config.toml
n_layer = 18
n_experts = 64
experts_per_token = 4
d_expert = 96
d_shared_expert = 0
activation = "geglu"
moe_layers = [1, 2, 3, 4, 5, 6, 7, 8, 9, 10, 11, 12, 13, 14, 15, 16, 17]
normalize_top_k = false
balance_loss = 0.000508
init_std_router = 0.0176
lr_router = 0.00088
seq_len = 256
train_tokens = 878700000
Below are experts of layer 2 (counted from 0) of a mixture-of-experts language model. Rows are named router (the router's row for the expert), gate (a neuron's input weights, with its number), up (a neuron's input weights, with its number) and show model dimensions 0-159. Each number is 128 + 32 x the weight over its row's rms, rounded and kept within 0 to 255. Numbers have three digits each.
After each expert's rows: a language model's description of what the expert responds to. This comes from a sample of Wikipedia text that the model never trained on.

# expert 23
router:132142122125102091114098135137148140114141157133087042144110113098148167123114122210184184093178172146144126119075045168097185141183048160137148125104120095152118130146128130113097148172167141108089139132076109116124159126149090175098164140155103119140151098177110166152104162108103169143145136158147097083117086095146142132103170087121119134111092107117167150105102122139121109158120092169143115103122097159138167182141114101157186094121060085081149154060217125145124140106139045
gate0:144120114116150119137145125174171136096130094115115057148115110109106150110073108186139081092138156112133159131089144105120097092146054169151129172148160099161122132127135119122120153148107106088085197119129161147093117155164178149125160077191093176084163133176134149148101116069116126200092061075145116162026178174126185140140137065122168091100156120151141116105128138096130092124090101092123123148090095149084087111105088072071141108126108102108090107121151143189104155112154096
up0:140129116135130117081142120146150124126124100152131071198123106149108154130109099162077125070126123072130150118088168149033103081167079142104137180145125124176069138118124115099164195139104117119139195143089125181054143115156165191160147127175142149126194134153113163110093155144154119141070086075150136141089124113078150122104146118071138126143158126142147131171157134032175144166099107133173087108140135167063096129132154076138166116143092085101075143152142138172157143126112126
gate1:197158138122114069098119116130173152187078125145124075097111165178078124111080157119082200139137110125065140094141129176128115182119122138100116158176170130119145135170181112124130052107184089139114108045156115093143092083174091141153138106142152135103141113103126197113132096126086146181091116180119098137106056137170105148135156086144165139116100122067112123173119146083143138147114131185171134146133122138128125128150067122108106152104132122145222107128167124151120066124086145
up1:069161132157172185131186128181147127128154088061220102136102128107113175107125128153099120180136135115131182160138113164145145183150166079127002139109098069164138151107131108161143108144152171102146093159124098137142100154052132117119133143141096125097132150148158099142128150110152082100067132148119150161064118175134142135136110153111144119128110121140117096140140128151162084154114139129150074157103051163143158169093088131087141133081127142108083109093168118122137213180160131
gate2:165142185182100098113070162129133149059067155111155115083119142138103160092141137120133156141114087175110158098109080167067106136142124128109104172185131121178100131122121186106118123134096103110159068129110164111090161146148098193038154074161153127144127096107079162136120136125108173182153148182151108097117096134085121181123176074128140104146158138129159135147131139085154084143119120198156131118123117110134094188105085170160184178146063125157102140093184078132105155154102129
up2:101087195145165159120144187101145203127109155122126089177152156160125186101127085074108107161116125178138068141108129128188120105127122031148171137127145087112127059109102135103133116077156198185125143160116125137116164198116106176194109077155111127113120103179097136148125063116100145087124090110122146123154149096117108187144132120110148121112101103156166128144115119151111078175175144103129135120144109109159112171108121108148114186178070166135108165134141074122102173159094074
Description: Numbers, quantity words. Counting and quantity words before nouns, such as two, three, several, other, her, plus the piece man in manor, man's, de Man.

# expert 22
router:139144192115092108131096144089144140123140116169108107152123138086120151212053149159154164139194141143119123128077043153105160158178140107143118144116138107157098096160143082129172131154201148101117131071090147116082130135132051169108155154133107109113204083132123145159104127083075174102174131157095134063106095107121140130123182143113081132077044157107136172084137133099129113154181137102089063113091152128118146121141161115109152100129078088121142139105146116164120123101123064
gate0:114165179113139167147064184102127151093133161115111108213183072167132166140108088106105152167158132121151088139084077117143163133161128113107103134125122082179167185140154193116120124129101154077109120133096172090149146152111084170129097059136076067076108164142175129122139142147087104123187104131116126046134148131135097096153174164094064108137170144097131135167119038143099140116142153107108132147137146122137128172125099065113174102158126113104102139054135132104151112172125096
up0:124115119183115121173158090135149144103070072143110194056065139140144089158113142177156119070088106082150152173147175154148091136157125176136152093132137183084069108074139140159114143091156134140104134161165104123078119120148117137144205161112172198150139137110056127114153109165163135140059153094182146218103114138120089139115134096177138194118092110161124129103164192102139138128113094114117133107099075092132126147149157192144136137117148139131127177177152135094117116127130149
gate1:140168174163129125105082130111146139111124128102104124128118035126118095188137105112127124150143154133109160115070107157148196110160169131117193167106127072200050113124106104130149097145142175106187132063095126069123106166091134129111107104117128136065183197185118121078151076129198142095134122067087141126081150150138077136138140163139145168098113095140144111133104129108142100097111094163151156090154083180148131063122133122093121160169103111099086127118120129167077138084173155
up1:110137071145145140102149099121130119135160139133127134106144126113130132074135168111125142150132127093158107124128163130094072148169106122166045134150115138073176184113137172144091143141121085173078160176153155191127141064188131123152155162145123137194094045090145136176127197156074149152100118138165118125205124145167197145099090122157115086138144168148087149123114117134125163131177121091144114149081133085134106212150132097122120139066124165179161132116136165079143096183067140
gate2:126124159123108171091116172070127093117148139155226178171139138151147165183105162107126155069152105165097148141105158065092092113183192134095079127184176098095125097128119085125153134155227136145122096092095158147110119147128091161084161051158121160127172107144124149129159106089107109115136118178119106104192101182114092174097139085173120109115128090140174145101170100145086133123148178142151089137148122109154087169162149134135182129116082121150160122081119133106127071121131120
up2:127163081128126099162182103183127107143138101099064063091149078102106094139096121173154120202128141097112129117151119157135157156068051126131203111118085157132120148124146138132083133092044134090161154150163101110147126098150165095172094210123137080117094122131137119161094158202161168115110147093149126156065177087126158084135107155062103148147123180138086110129086139100131120113106127129122179093108082128090198077104112094132105140109134146094102153149112147142119180151153123
Description: Word-start fragments, sports text. Opening pieces of words like re, con, im, um, Em, St, often in sports game reports, such as rest(arts), spons(orship), Sp(ann).

# expert 4
router:168153177080129125122118147128178120100153108180106101183120062111104137118073181152128168185182122097135083140059117160106138140167108145165142123112125126164108109138170126129159162134153113133095175095105112108115143145127096173088179140188075075145187142091123161138078151095144153137152144131134131036115095111161124147123175108138092124070046195129148164096120110143102129145062133129100126071129127129055152171152171127168121137114101087130181126121166140121153167127153062
gate0:103065119138127090131154118145140162151146157161108179154096092063099098125141130147155168169132166059126121133104126158107143112122117091128059159111175108160096148077154095146133097203134134096122105160122107143121088148113131167106168114216173146167133185086128140085121156173130150055115121149130128083096101195167154093163132119068182094199155159117138118117101140095097116109087129062199118108145143182108117165094066119136100125141092138150166097126131086131079133111165091
up0:118160135144127129143153122093147149184105142115120201160152144166126161110066146121155145143148150108144132199094165110109135092107073120105095131077129095168095140153143126127171123147127176159109134130131103206158122074154121132040161099159168150182117154142163168081099250125104105092135080206157140184061156155120142109155160101120143100183132162120137135105139135114108148091051147123111151112090105125139084154125175154149119186130144148136103117133164110110126069146180147
gate1:150128115161112117145082103131157148105127107151150083132123101090096164116098159083116125097144109099168096161157061152142122140174105103099153110166169108108120122134150180121153141165084095162123136132159134072091138095191066123114104083200152104161152122120119103120048142124129134119201129125150111130135075115166067129137129204106096136112124127109164136184165114081043130126104140168095138120146121146066112155100190093130142122082097047119141100154178082165110155096110040
up1:116127086151104122117061161117110105144142137101101094176104156196155142148166170146101133126115111110153040163125179119081056140139177149109151126078120113068165087105100117109136170146117158046112142114177192085132100164142087091145123193112123150098150084101056108159107143112114130123163168130129164131110090123156055056149178180131111095153145163098099091108130127133164059122132101123096183200105149132138114144162132126151126141107092127163152159158114141121170149132083103
gate2:175125139160055115118130093132042106148152133209149195106110091095153182149126134151167136133091121110156148132115069167139083143155100140155131096165115103113127134100139195212130107101111075200134204166132136066121148100176122124137189120164102118169180115120100121152160128114145141149176159095152117103107144118130072077157119117129110143111110159119126142175118103122105159155080099144147143115100132116138101148116145124170134119108078091148190168144090032089095167110153092
up2:156112108106124083080113113137138153147181136121182102145108062115133095122112122104095092088154129098118078109171062134142113104140094118127116136113121131160084159174111130129111112102070087176097119181068103143107111109116137150120126065164158104134087113150103139091169243108083107169150106171121126110182090150124165176105095108106096142108078173075114144142121058116085167146106109100112176150188120151060067068133162157120150154126104109094174083117122113179102128109100096
Description: Mid-word syllable fragments. Vowel-heavy word pieces and short prefixes starting or inside words, often foreign or accented, such as en(graving), ou, ur, ü, ie.

# expert 47
router:125137128105103085095115121083132178119140089175140107111106155103138124136089179136193158122194138114168102132089097163113104180164144110149150112134117104179088115126170081126074125099189160108085158125069163091100153144142103140093158113143081142136148109121120155187123143128114130109119113119153175089069153078184156150135187155149099128098072177091186159104164094160112179162100131128112089093115087159122128159146176122169174088090086134101188146066179081140089170104131067
gate0:124143138136085110134215120131120175186118160157164092176152134183138237147106107129115157131118168124146069064109129155087131142124109138141086124143157160140152106104159106139096146126099121124071108101136101148103110080140139070168183148202109170114075125070064115172130185140102099161081073141154119156107095068170148102141123160180128078082109149126133103117158182106128147125170137130105125142142128194113077124130189115128127144105159117077164125097170118152103126085094136
up0:155101106106135106155090135152082116177127102128081126114127123164123106182114160144078127077113118174074146115056086178123141139098110094126039139141126117170104235153119106080062110112097189140148095120121134120121112089066118113146150142082112134066125143135148163135135139110154122188093121051089137171106145095062132126091127146139117119181102126106070086135108101144130144118146158155136116121138089151175132115164083144101160195107040135129156116137169186123110095161096123
gate1:178132102128083141107082087106102134122106140174117126084108122099154130100130152148136090124173097116091140137054151141085100159139171112127114121148063196148120223194116156093165132183133148145114122101113142103089185080129087094129136140132128140137128131120126116125096121090179124150157174179131112145130160123144119083171178161145154116203137146130183158179126191094133160171188127096096130170122128150144098162137158042135137118108132187129145094129196170163105037132131129
up1:125147144088158117171173171114134122137114059156132135094155112176128150110098146141142163095062177197139135068138145114145142067125049153144098164137175106077167057062120130143101158111118113120142134141118098094170096147125152111171112139146141094131084150160136136120174123096088148104113108137168115109094085152115085187053072107107108147081112167096104096106143104109119103122111159139135127071103177035115129086085109164157127150156100075098099125137060102088142187110109136
gate2:085126114116120166103194154107057169095146127140149133054133130142090093131079169092155199120149112099140132091121144121093072177143151117092102125211147166159200130139116127060080111113157097108130175127174146058089150083153140155124131068165105122138139112124136193097124161102185166088121094140140119118072098132159151161097146105135106108038078185133166088145157183126129135128111126148158121137137107157114149086114147135116174125104095112118124144111151126119115184185116073
up2:093113133102115078112081169137187127120132091124112135193120116066150146145135122138128111209125094137115070144159079128142172085057090136209145125095142143132111126122152128148086111151141126116110116143089141194167154122094139126110138183098163100132119152132155012187112128133085121173117183197130110093129133119135168143152110171127115158155165075151093123117097155081134159105160101110144221125129127101088116104143137127171150160194138111138133119178135144189081105086156154
Description: Infobox and taxonomy fields. Infobox and taxobox labels and values such as "Scientific classification", coordinate symbols ° and ′, kg, "- Country:", and taxon-name endings like Arthropoda.

# expert 27
router:166156200146086109130118135111131166137163135140078120146123140066145146175091181167184189126161173120122145144054050139121132166149088143130118122112104127150071081134136099127097148111155145054110140114102104126141154108164074158107183139137054101108149140142116134145130125142166146128124137146141102082121123066123138173117166137096106098091112155062181150078176104101121128149134140162065126072133158134135116106129205111143144122094071083105162124123150133173119204127139042
gate0:080156143135111167134077094165157209129136136165129111142178105113145118153081137120090150167142124090118109118064099080148133149194106180151153155142132099114110105164157088196154122099167127125105126149089099066137135083108110135080116127129146117142184179125127117087178138145129183157116143158088125209186142103204172115125121144129171103091099083160076117119176189170162108159158139108171121103168088134110171107099177115135106058067142122115165157136108128175148147136120084
up0:095102134137105126124108087128129106132113091111113139093141159111117093114171117126115094123084118138145142164118129035067121080107156192115130128126100169144145140108142195164191121127135114205182118158132135087134108103169133154105103163123105114117147125116121084181148185172114146237067107151111125166129112109160116156136078133102108105112164145154074176076151160136137157101100101161134188157177115121103111132095061189060145114093128191156151166137111087166163114162165176
gate1:148125130140152069085097183145152068172174102150065122137119061104052086183120155150110147085092093128122135131106157131158185086154152132133101124170203148068122172123144142080114137182070122126091132118141142136151133116120118132142178100112149122126119119139084115113168084174140158120087192133116148070147110140081097100111186139131123159081143196106212141173112167126115131097130098162118113111131141150115151143115121165091084089160082166101133127107100137103098207139184085
up1:123184117156139190125140069133100191113063123127136096149170196106129144133151113129160106118174136125142134103111089133081095106161049146129138131098054132150108140084171114155175161105188131057154122125119107143121132078143135126096077128159086165123076136140170128115121184116097130117110058112089120131087143159134160131158090174143162041140122080139077156138132150102123091206089136114151129100140166123183117142134160100124146177108126102098156121176148097121165067084072160
gate2:139143103168113140101147141161164146136099150154130133115103147118197131108147131180163157105154113143106106176212123147146123160086123188123126123148133116106099105080102110122113095167102149101117120127101172144206155183145154142117121149129094125196158123111151111165089145119118166126173102108132148052046112081168195075118192147086212091139137110122099102187145121076095184143091152136100086111130123091103200128172151123133170136180122101129121135098179149145134075118166083
up2:134162084119137128125127141075120115126142118102150107182139126069089118123134144130157116133130226135080142135058123097093171122199101082140139150134132112162103126128160136141127075057125120151152136093095058123114085094133141105147129105161076162114141098120121136086091096125089100118105148127113146127200069154103094146110099134169088151092083175122186124032067122090190110160114152162083130166174077200110093115101126148144148110105112150097144114069117114142153155063113154
Description: Sw/W word starts. Word-initial fragments like "sw", "tw", "w", "sh" and single letters k, j, h, as in swing, switched, swore, twelve.

# expert 32
router:157152124148130075151098126127127135159157160172104092118124151117113128154076158166153170171197155141099126139078082122153122162185131146159154138130116036186117103127198123190130146110153107114106094137070089084082142117122144129122177110105058146131195158128135157183115104124118194153131124145106097111138101098130138171112142138098097088114094137124130193111163124133086143141085114166121102095086129129153136111125189150113176083117120140117147174060216112144137130136173031
gate13:091165164141082140070090144066104154166085162124176133126109166173115123123128185175111176134113117113121120134137085218145070158158109144133136146117118102156092138179095094115188157129132141053077170124077138171105149171130138143102198183050117098156192099104160132167141143145145141103121173078118115117134125101133071172097152175102104140110125147132141161145122068127096073109120133158093158100127113142143093111148112142096142104098114183084127062088094167171119148114096097
up13:163149156133119129182192138190184100119142130116105109162113122107144130119127174106188117133126157149130092134130069105132095152112160202120095116112165147143148146163160162098136160151119121148136097162141082073073106111101139178145095111188130129186108167109134146062146146151124169159167060110172118114118121164120154115084161090185142108134084114106231123163178081143117163137117107106166111105125172100142141148065107125136161161041121172082186116116181120100089101142117092
gate14:164149140134141119136161125141183163132108172129158095152117111067117122182123157158195092085116131140114144143127108162168108069092128156129165136088114123117138128212129072114163147122214116142145112082116194113127075128058125117149137152106135111085143133150150167097096082118139121118209120141130123156139107177111090125135136120136115165123086123117132082084114182127097129109041102107035140103127128125169098037133118123119109157085111150063086126163204117158106146107162093
up14:137185131117154075120153168133174143129138158112204067158175117112142153164123135138155068156179140158032095141161119094140114125140151120086108103123161164080140062140111128136135112154164110160155131171146160067120224110069126066124155203154170126093080168153183150146097111160111113113145116175101165158089125107085178094102120146108151138108116105086188117099147146200118146121097105144119148205140124083140096105101135106124119124082091112126113097158147097112133111130143110
gate15:154095102105152178123157099159124104111090138153142170120101129149113139165143149168133158157095167146124126075182161139137119178180128133169194128131150083155119130144126124184109169113179134080126118141076179067094126162189137176060151075110156150127144168130081137168154085129159120155123125158187187146168092114116151143114112116088095179171106110142117092048180138066195173111122185124158156153161112084134099132161195116179141134117106124084134147110120103083127114108074154
up15:191154130125131133148131139038123169118053102099070128203134135177187109121130154125191177098109151146171122125177098121132105106128154145097083116111120123162143129139129120149140087134139139139107086134110059064115081086077164169096044078145140104136139091122136139108156140110108138141171092170127192114132155071124162115131165144162105106167059069122145172113134207139130167159129152120164146170160128186145174136158141140099080159171131107153100125135126135118119185152153156
Description: Opening parentheses. Opening parentheses and tokens that merge with them in citations, lifespans and labels, e.g. (c. 1702), (2016), (interim), (born.

# expert 19
router:141132171087125124097120155132156133105126124166069142117101059112148121161095144139173203151154144104149081132065082141065142136177116148147093140122088105147132126157162102122137163137203114110132143116134110121094138119177108177098134145170025151175179081108101143150112119106142170133165162158142114057114114101110101180119159160102107118092066158090147143094164110145125114170117107123108066123132124170112153118149139139132122099096124137095170211076186080141115216109099085
gate0:095078180090110081125180192128138155139166144197143170099133170115182119166126090196129170177127195104134131125107133089092158088155159121132123109143109177110096152147145063121097129161089108208050131130113119132142125129184122128105138114162085145133126076122134168201100049159089120114090089151133141122094157122121129160140146158104100126142110161110189146082127193185176089180139131091118119137131110100098111124101123138111145091126168095158124165151071137129117160186165127
up0:124153094148150118104111131124135122129120104127148112105137083139147140167138188024134160140085094119165195158142125119123122157043093083129153098193131076162092149087096142112112157087205145092173185134166126097108113106051162131100146101129138102102130163142144136088143175069118108083142134112093115156135126116149091125149146049122063150098127151163131136162120075064083164115146118125128151135109149144133165088155121129152186144123052169148150074087159058123162124131134120
gate1:129138145129090101115175142166158084098155107148106186182062154070186161126099109173169158108141156158171102121156108109141130118110183143105109142119156120124095168115126167066089150093183136172115120151141133118139165123194112093113114124137142109223125116124142157172115101136166147089133109137147201090159120145100160189117117162123077088123128118196160136056105151169055146133152112133180086093085135126135202154163194153134137116098137132137106121129138184139112165111129060
up1:125134161103204136147093149117152096089151130153138165154144150126174124146080188155154126216103119091128137134110156130145118163141112107189123130138114149102195138056160118165143124131103148147102077160117154163139115128159154152123090152132129118095123123157131117135168080127118119050121135112125155109152089089123091095115105122112083100086121120131176159169026055136141073135092109072166114120152130099093117093053178050120148133172138139164193139166050118135151103080125137
gate2:140096108171042062135137147141090129100141098163146143135077067096119118143101160117116121181109178164163171127139099170162118160144099116116121085121187137159182111169117127199058148092144089066172091117171101117106197120164117162078096149125124090107085106133185107114107060139078132159143151158119117119122163136095084142120111105091118130098094066118138181098094180168120135162151098138107090116129082083138110151140161085137138165119132155141144099091135137163134132137202065
up2:093095133132142148108168064109113115136159128179109101109140092129146114092118162141121168128159088102115112154161109112107090144104087120130095105116108156089122147143150148059125140158066131145076183189128178163157069115045135101076166156135102139228146170122155083143136163154116165118103051111163146108098066161161130110131166148150129154121074157160187154118130111152123128132096155108131154084138122124077112154097142109077164099110088102141178127171190160162125156148040111
Description: Ordinals and prepositions. Ordinals like first and second, "In" opening sentences, list items "- First", and Romance particles de and da in names.

# expert 46
router:134184193097140130093077106095146124146169123128129147125146143146111182154078174189207175139180130129110091141095078179131145153172126102131172144089158131129056112170166138104138147122186133069120124092110100108089141168163120171121192127168106107144147130104045143165137137090107141149113127102116140093099135128102138174173163115091104114111093145080191148083162157123142168187114112169077168080143147144105118118134126130161161090110089118084157139123166141183123182119126052
gate0:152148155135103127126094104129100109158146157161121096186150136082118115093148147211145118169146091075069087081177106126134166121183061098121169090121121121154112139120097144122098150097165112106142167118106138135098111079186194142098141110193135094117110131125125125133154151103091091166164119123079067133063104122141176156091091124104122130109139136113200187190101127107204124099104078172151131103087107164043105109132096137161147118117090139065169134174090169121109138100102124
up0:117177125136109119114168174105185049176082120087149162124159170143105124184155106128092155101150181109145105136143124118134106173144179125110130162159117138110133067172165074105107119133102199115098152068124095148168176130065115133130092193081096160148164138117137094102101090123137104097123105164173114135175166125069106057169103139128162106127109123138128122105113168138060145129137185073120107168147179143140182070098125092187095152136158105134112076141135088113086157135146082
gate1:134145182121148137154106159145163150168071187072098154157128114113147141137098121175140135159085125149141158093088136150110100128148108104105120187139104162109103143166139112121169143225137122103119159152090127165090146154197109132178142119159109093115158106082143147087186157062147110110120125089118184105128125069153155114155160162092117119111138086163141108101143136150113169150071130114129099118163208143130121142114128133249112118118071175111118141181160092100171206096136079
up1:149123071110130154106178132132095137136175060201113107145130190122094115139126114096142154108157095178140104167135121176108137144099107121158114119113087077162167167079140145127079123087152104153116154118152173150141091140072102071134147134112142177149108143139159166133153114147077166166121140186131120164123072192079123162136118124132081129080139160136072170136123128112172164116191107097167117108108095118128056133131153102091101127140178109156134115089135190178064067145031150
gate2:158137160171161153137137114124127076146080127124153157154131133164151132135149182139161031067147147160161057110132147165140131099134130119080162171147132098127123117105153176045123129097115089116124058135122135104097075171103082154113094116102154137101179107109133131114110102094171127112111089178188109110142108131183165141145150134126077167049142079136187125132132139107112115179199137181124143146119162169098169161129179148091156105117110139118150153039150145133076129069119095
up2:161129177155163163140123133108145080138055140124143146131138128152154108145148163132138026087180129151122048113110141173128144116122125116076171161143142085115100134099140168047110140107151069144125079147098137123076088145121080176097094124110136154117155092126146115099122097114174139101081127185177101110145132161149167113152165149131053176060152110167172130126151123101156114165182148172110119155135164158128215183122152152113177105094097166148129175071154157144110140113100115
Description: Name-initial letters and pieces. Capital letters and syllables beginning proper names, often rare consonants, in lists or tables, such as Z(eng), K, Al, Ut(recht).

# expert 31
router:163099117083076068109110110105157148169147119129043081161110102068098104158105192199126139094146133162128147139124051122118155135170107107119170142100073116133087040155147132136112113121139097116081159073108065104147135130125135138114134135107131140147136078123097161153146094092077136089106184127152129115127106108093090108137141093088143068128093125108143138130114117152116122133107127160108116060068126122098225143147147129171183096085049105112119148103153147177110166105144071
gate0:160116089102116108156151119174154099140194121110147145188143163171180124157165158157154145141129140162104133072162127144078094112140129126130194134081094169172109063143138134155113148122173132092056137118125124122080133143096105132159118177106078100191103144152034179169111079148146159091099229110155082106076072106123150129111127132125126103125108116173162194085118121091173148133125062116079086108129192143118096138126133124144131100092097098138113164083154107127123106111148094
up0:075125074155169127148141114127105092113154171188213123158093175133130124143148126130122148134144138183115144087190192057098113116102092119177128099094073163099124112140101150158120194124079111126173095057092185180160129117177159119100112110089127133132084189173102170126101084123178127155134184116146124132113079149063192110138125130150109104134141123110139201143089132088084091111132157128059119141149124142125093115091144134144124104142130103105108092199082091134167130154123130
gate1:150132079158137127121154142097143070144139144072165151134074122071151129147137168152151111125205175152127137144157127140172210163128141088130152150061106087102161005143115189135073117129134102154136160108123076112143167147141152142160129120138069152151109113151125088115087072092108127129110105146118102066121144119142092158116112105111098133141185119114126130127120086138106112109132092184101066032126144083144159055150127092132135119095119125097088178113090154173071146118122134
up1:125109115125091180167116086129156111141113166186116181138099105210136154120125066120115132144101089125110093125106111103044065160149164146108123113161161175123126220131156071108117097111126127181124089172137179161113107108068116107134090125124143101128156175079147135134152170119114143122149179100119147140089143157127170059120142140128128147186080165132141158149133146061065133135152149106113168164136142208125150166105082226123182133133118143125160086108135162137131172150143133
gate2:090113097122085103138124092088130145145105116121111130143050098132126125177148160127164156127130177138145108156183086130112146144124190065148116184061128068131254111125089113173088199082173164146114119111140117133059158185101098146146122123106100158090122146099140150122090095148139165107135080110115132101112125100140089124139141168130079088119137158139106046151125141119088135175123153098129129153132158142133200070108154097184097087158119086098102155138130130143173174090105097
up2:137141113097104247104101136174103134116088168133095153109137174128109126107096178122121173110121095098143135109135108130114126144174120191097108171127105186177123129159089122141179125112148094128091102177123088094152169120139062083088054147075114144150173114103113132153121155092096165153105201082116185124090130127156118090113057129112140124212113136138117136119177170095185205166113106099122162165147129124151183121135168183119135145111135135136134067127130125156156115148079115
Description: Function words and verbs. Mid-sentence "of", "of the", quantifiers like all, two, other, and past-tense verbs after was or is, e.g. serving, employed.

# expert 33
router:134147121113151109148096125101141168143154165181136100116090077110134151147082129149179197155172210154130113169066064126110122140126150182128140153071113131145063145110099132147092153137214094095137119114075084087133150107155130110113180166147070082160147134143137137108136122127126145138067137131149091059105065116121161164146107118131125075127093176114166182142136143128101160158135144193087102108084108171084105094089167082098130137152059144084145166105153132127078176129148125
gate0:148122134083070174092164122111150118154124166135144117085131101113172161139176127049127111166167169106153157164132057106089103151158165134110118139153119112132082136086122097161160121122095089106139173155102175183047148130104147115143150108173079142078120123097167194123132142142160159123106124159185199114143110134116179144126179062171064073151147124087170124119141119111102161134156147096198156148134145170091134144114149162142152110107085097200150181113161097102147093102166098
up0:130131129163143095126159074140069089165160073156201121187166145178114154146190127139056103132111106141140071135086168175089114086142112094128166069159128145096166153096129103140067153133052096134141138147114125142174101194133137105140100159113124154084097139108163118116178130130103120139158202125086084118090181175109087095129082165076112123091092132084148152099124033126143105132153143164117130122153131067142117147135117100113150104182126117101186127110135142174159138151094120
gate1:074118119118130083210065109085171080104147120119152157138087142088177118089149134161079155109110142085140125154067121152157160101121122135116113069118097042116071180101155159140121163095127144117144111134137081106127156080121163138081145071103117139165098172199124145102118143086117104147093150100103135119099124144133137159106119113173081085054167148154068163126117127134096124080142115136043072129130131160127149114158133135079123130192144185133212158145100121159139141133165149
up1:047120193166117122052157102166164132126126077195083138120137134099109178166120159107161149101158081173154149118122154055103136122184140097174148214154156136161166117182076140093155138107148127122091118124133134089116165154156085136133166148111108124131188100060126129101099156147145132091142111131138100145132163109139142084116142142118057150113095118090118072176129085070156134139142079118188160111133165142165101160121182087138165164080109143133096129116132111104075125170071113
gate2:134143115098135116183112143161195136157130195109151168145128050145134122142084176175095118125212159137120114154140091125090168086117104141174108076136114145149124165190190134141104126159182118141136142115126161174114109232142146135107101135104096099153125190137089100101114111174105148113114122120111169110135144139116173122161139123189084099079149125122099114148091194178087131100092135138125170094096158149099107169121177104101113097159172077101126202156138106067130164087152159
up2:121113120199074093151130100110111164082144108141121139125140123170113184132087079102119078053075054089074098135084111105135148129132118106147117159161135175142182175118079141128161111130090159182172131174177120058148187125138123051136158165111157134120165103157151131175147087095119144183133163118175137128147135125191136094139109185145127092106124184097146188154083069112141092116144113125106128150174102118162159141104105189145171196114127145138130099090129145155085140146139118
Description: Capitalized initial letters. Single capital letters beginning names after line breaks, list dashes, table bars or parentheses, such as H in Homs, Hughson, Rainmaker.

# expert 57
router:188157129127119059117116114111135156157118094178093097154123133116160126156094173172161157140177110154090099141128111196158177154188136146137163123099128123179132079113140128147079128159135117079075138125123143123122094169170112149137146109184094077140189118166065142182166069124148184133160135160184108087122124107141128153094143086104152102095083164079160152149134122166125133123098151190112119098083114081089106141143192108131153101092131087114159183101175136160070158066133067
gate0:127153146152059115141127090151147141162156167102124082108132102059196116120119117119115165108076128132154156120097109145195128168145144083108136125121122132092145115102076119130110129184122123127091144102084129115095163203113176120164117133138119136076115097144113131171147088104071101165111179087098113151119142112091177106109122080178161112137117193124148147159228098147170086127180136135111180125091096070105092116120092126131121154150079110083178094229094121129053113131108117
up0:122133157094174197095135167172114125129103124109081124091053114097113088125121156189091132146089101167139080170139150109137157146115143142172071117109172122119169123101129133146117120134156203111139159133138131124137122159148127131073113103123072111106163090162124157067147113119161162075179177134114125142172144106119134101057150106164100170131170137150138157135083077177073147146084094066120168067139123084095138134124172132121191074166084137141095124133136185162135168071057163
gate1:116119148129098189182135197128153122161098144066120115106199140078164107110088182109127150126145107089110179105180101106144174140160147174144101142091163074130129188149135075101095060163207113067069101148109091128137126124141134152115103067087119196141142108112097182144142090129119142129103098148101128134120081183154093131106184083078131096110155139181200147151102103109132156147120167170148134076104114112114180092129109117141101074152128097125141136124120164121100142188113124
up1:139152169174163121086153076152127165147109089131028169151161162126113115094169130143193107086163065105176186130123107131109124120109140109112099110128120136164149129123101118083105096159114063109118067133083083108118164062132107147082092085155158164121100096150115099170125160136155070071162161124105096146110179168141126129081156101067147121160175115104134137126197127105121137150059086164129119131147110134158102123192139138092123138117112097120184156148154186122110079109166193
gate2:092133119125115096113145169106142134085111181113091192106135119142055173152163110219166129146091083124163175037105115169129117128185089105136112176104161150158111088171086125177136117109137122123091113099087121125130177162209100118120057139081147103126183125134073133099105142127165139107140089126098140109080123167120110090108143170130173092137153076157129049083142131153142176113088135154098090112124167133137200113145130131118115102126130080118114092133170116063129139104081119
up2:098103153163150114116123109116098135133174039079123090164095120071181122152149109117129158110112140130174128204129129107147123149113180153161112095090112146129135118044154137046106144139111122105092166101162097146133080152134132141124131154165120128178126211103230131155133109073106112144162147096127121144140107116145133158106136175088074156146122128091161163131114174156127060134162120146151119138200127132134080108087150144113121225074129128134082144084151086132108117085136070
Description: Organization and work nouns. Common nouns for groups, works and activities, such as team, company, squadron, series, game, League, network, after "the".

# expert 25
router:186121126130104064102086124100163146108174150203098145182121079103184134170088152169172153150184133103132147131087039134112163145177096165151136126026104095145117099134142103131106147131151106090101139133117196104138136114169136155129153160145096104115191130140086178150111061111156128138111114139172166106140123094096157188141122128107106056111048139097182155069168152115140148128127133185132143127127168098103111157129170099110110118120101098097158155134151121111159114117181093
gate0:169118114125122120126165134078179111109117093079144179109136098102180099116108134114081118118149124093115151075158107103152171117140194172121137151109168109171123149102120075135148189195118129114113063131077130127135157108089159139104156115144121154124127105128123117149166122119131106189078086178176110163134178167118128191116156137058104103156023075153085103105213118085126123109195176167082148167131136146134155118192095087156113114134122109160147087184151119138105110152148113
up0:156051124111114154141161135079091093113127124070147151115165126075171132140085104133109085159145114068089161123107128094181151111133168149099132100142212089142135137129091142165182130140068138115102064147070132087153127173106123116108143109150145156141127087143169092168165093086123157164069134155174074152118193131144150155095156105086128140090092112130085103127166107072156123073173185173098117137124121175137123162173076080189137090120170119105178107138124153100084106127096120
gate1:123079163096133115122153153145118115141098187164101138110142173144151118108062118196074158119130126084073139072084166099075117140158086092124100134134160108153114162104138114146074093113132191116143130165142149081094100113145134091119141133192169146134159189120148113137112129127118133178104081159148177116130150109081177118172118139078096144116081117114099140056189213114180150144151135096170112132141139091150115212104155107149143159135170070109141087150099167077111115056153142
up1:134139169012124104099166108094183128157207087119081083120138151146132092109112075106127140124144090135054151122057134097177152138115107146075156179198110139165175169111087101142127145123094128101145139117097132109158150136105087150100147154117199149091132109183141086104092097074159142166099064143078092128188105128117120133074135125132138095097130101151150130130122139140109148078111151170151167080118086128152144188178099112173121115142092109186101122092151146112129135107108165
gate2:160087096154116078100098109148074097159129166151143143135187027056175134155125120166097148130097132104128112111126096116112138123190052148149172115140123084158121156068143079154147177160128105119083082154170093126117110145111107141156090178136079109104119143112144118153164143061113132131072103081130128146111162104133163198116111055156167122075118115065140072122119152178153175103105156124169150115189098119125130126119104060107151115121158114148130152144068127075122127144106088
up2:134200131129146101113070182187119139123117151113142153085132101154046116186144096095142107086100128089144134158079132121082098162108132126115143116078167177091170116110186113152096110125094136116132176132114101162138082113106091114153116147091163096147047158115113123129154094124109102155130112199128137127136102131059106090151114136173123189115132179094150180132076176146106130092141060143190140110130160126165076127116173110088177103104077110119165180114120076079086143127076153
Description: Title equals and formulas. Closing "=" of article titles, math and LaTeX pieces, percentage tables, and business nouns like acquisition, distribution, company, Bank.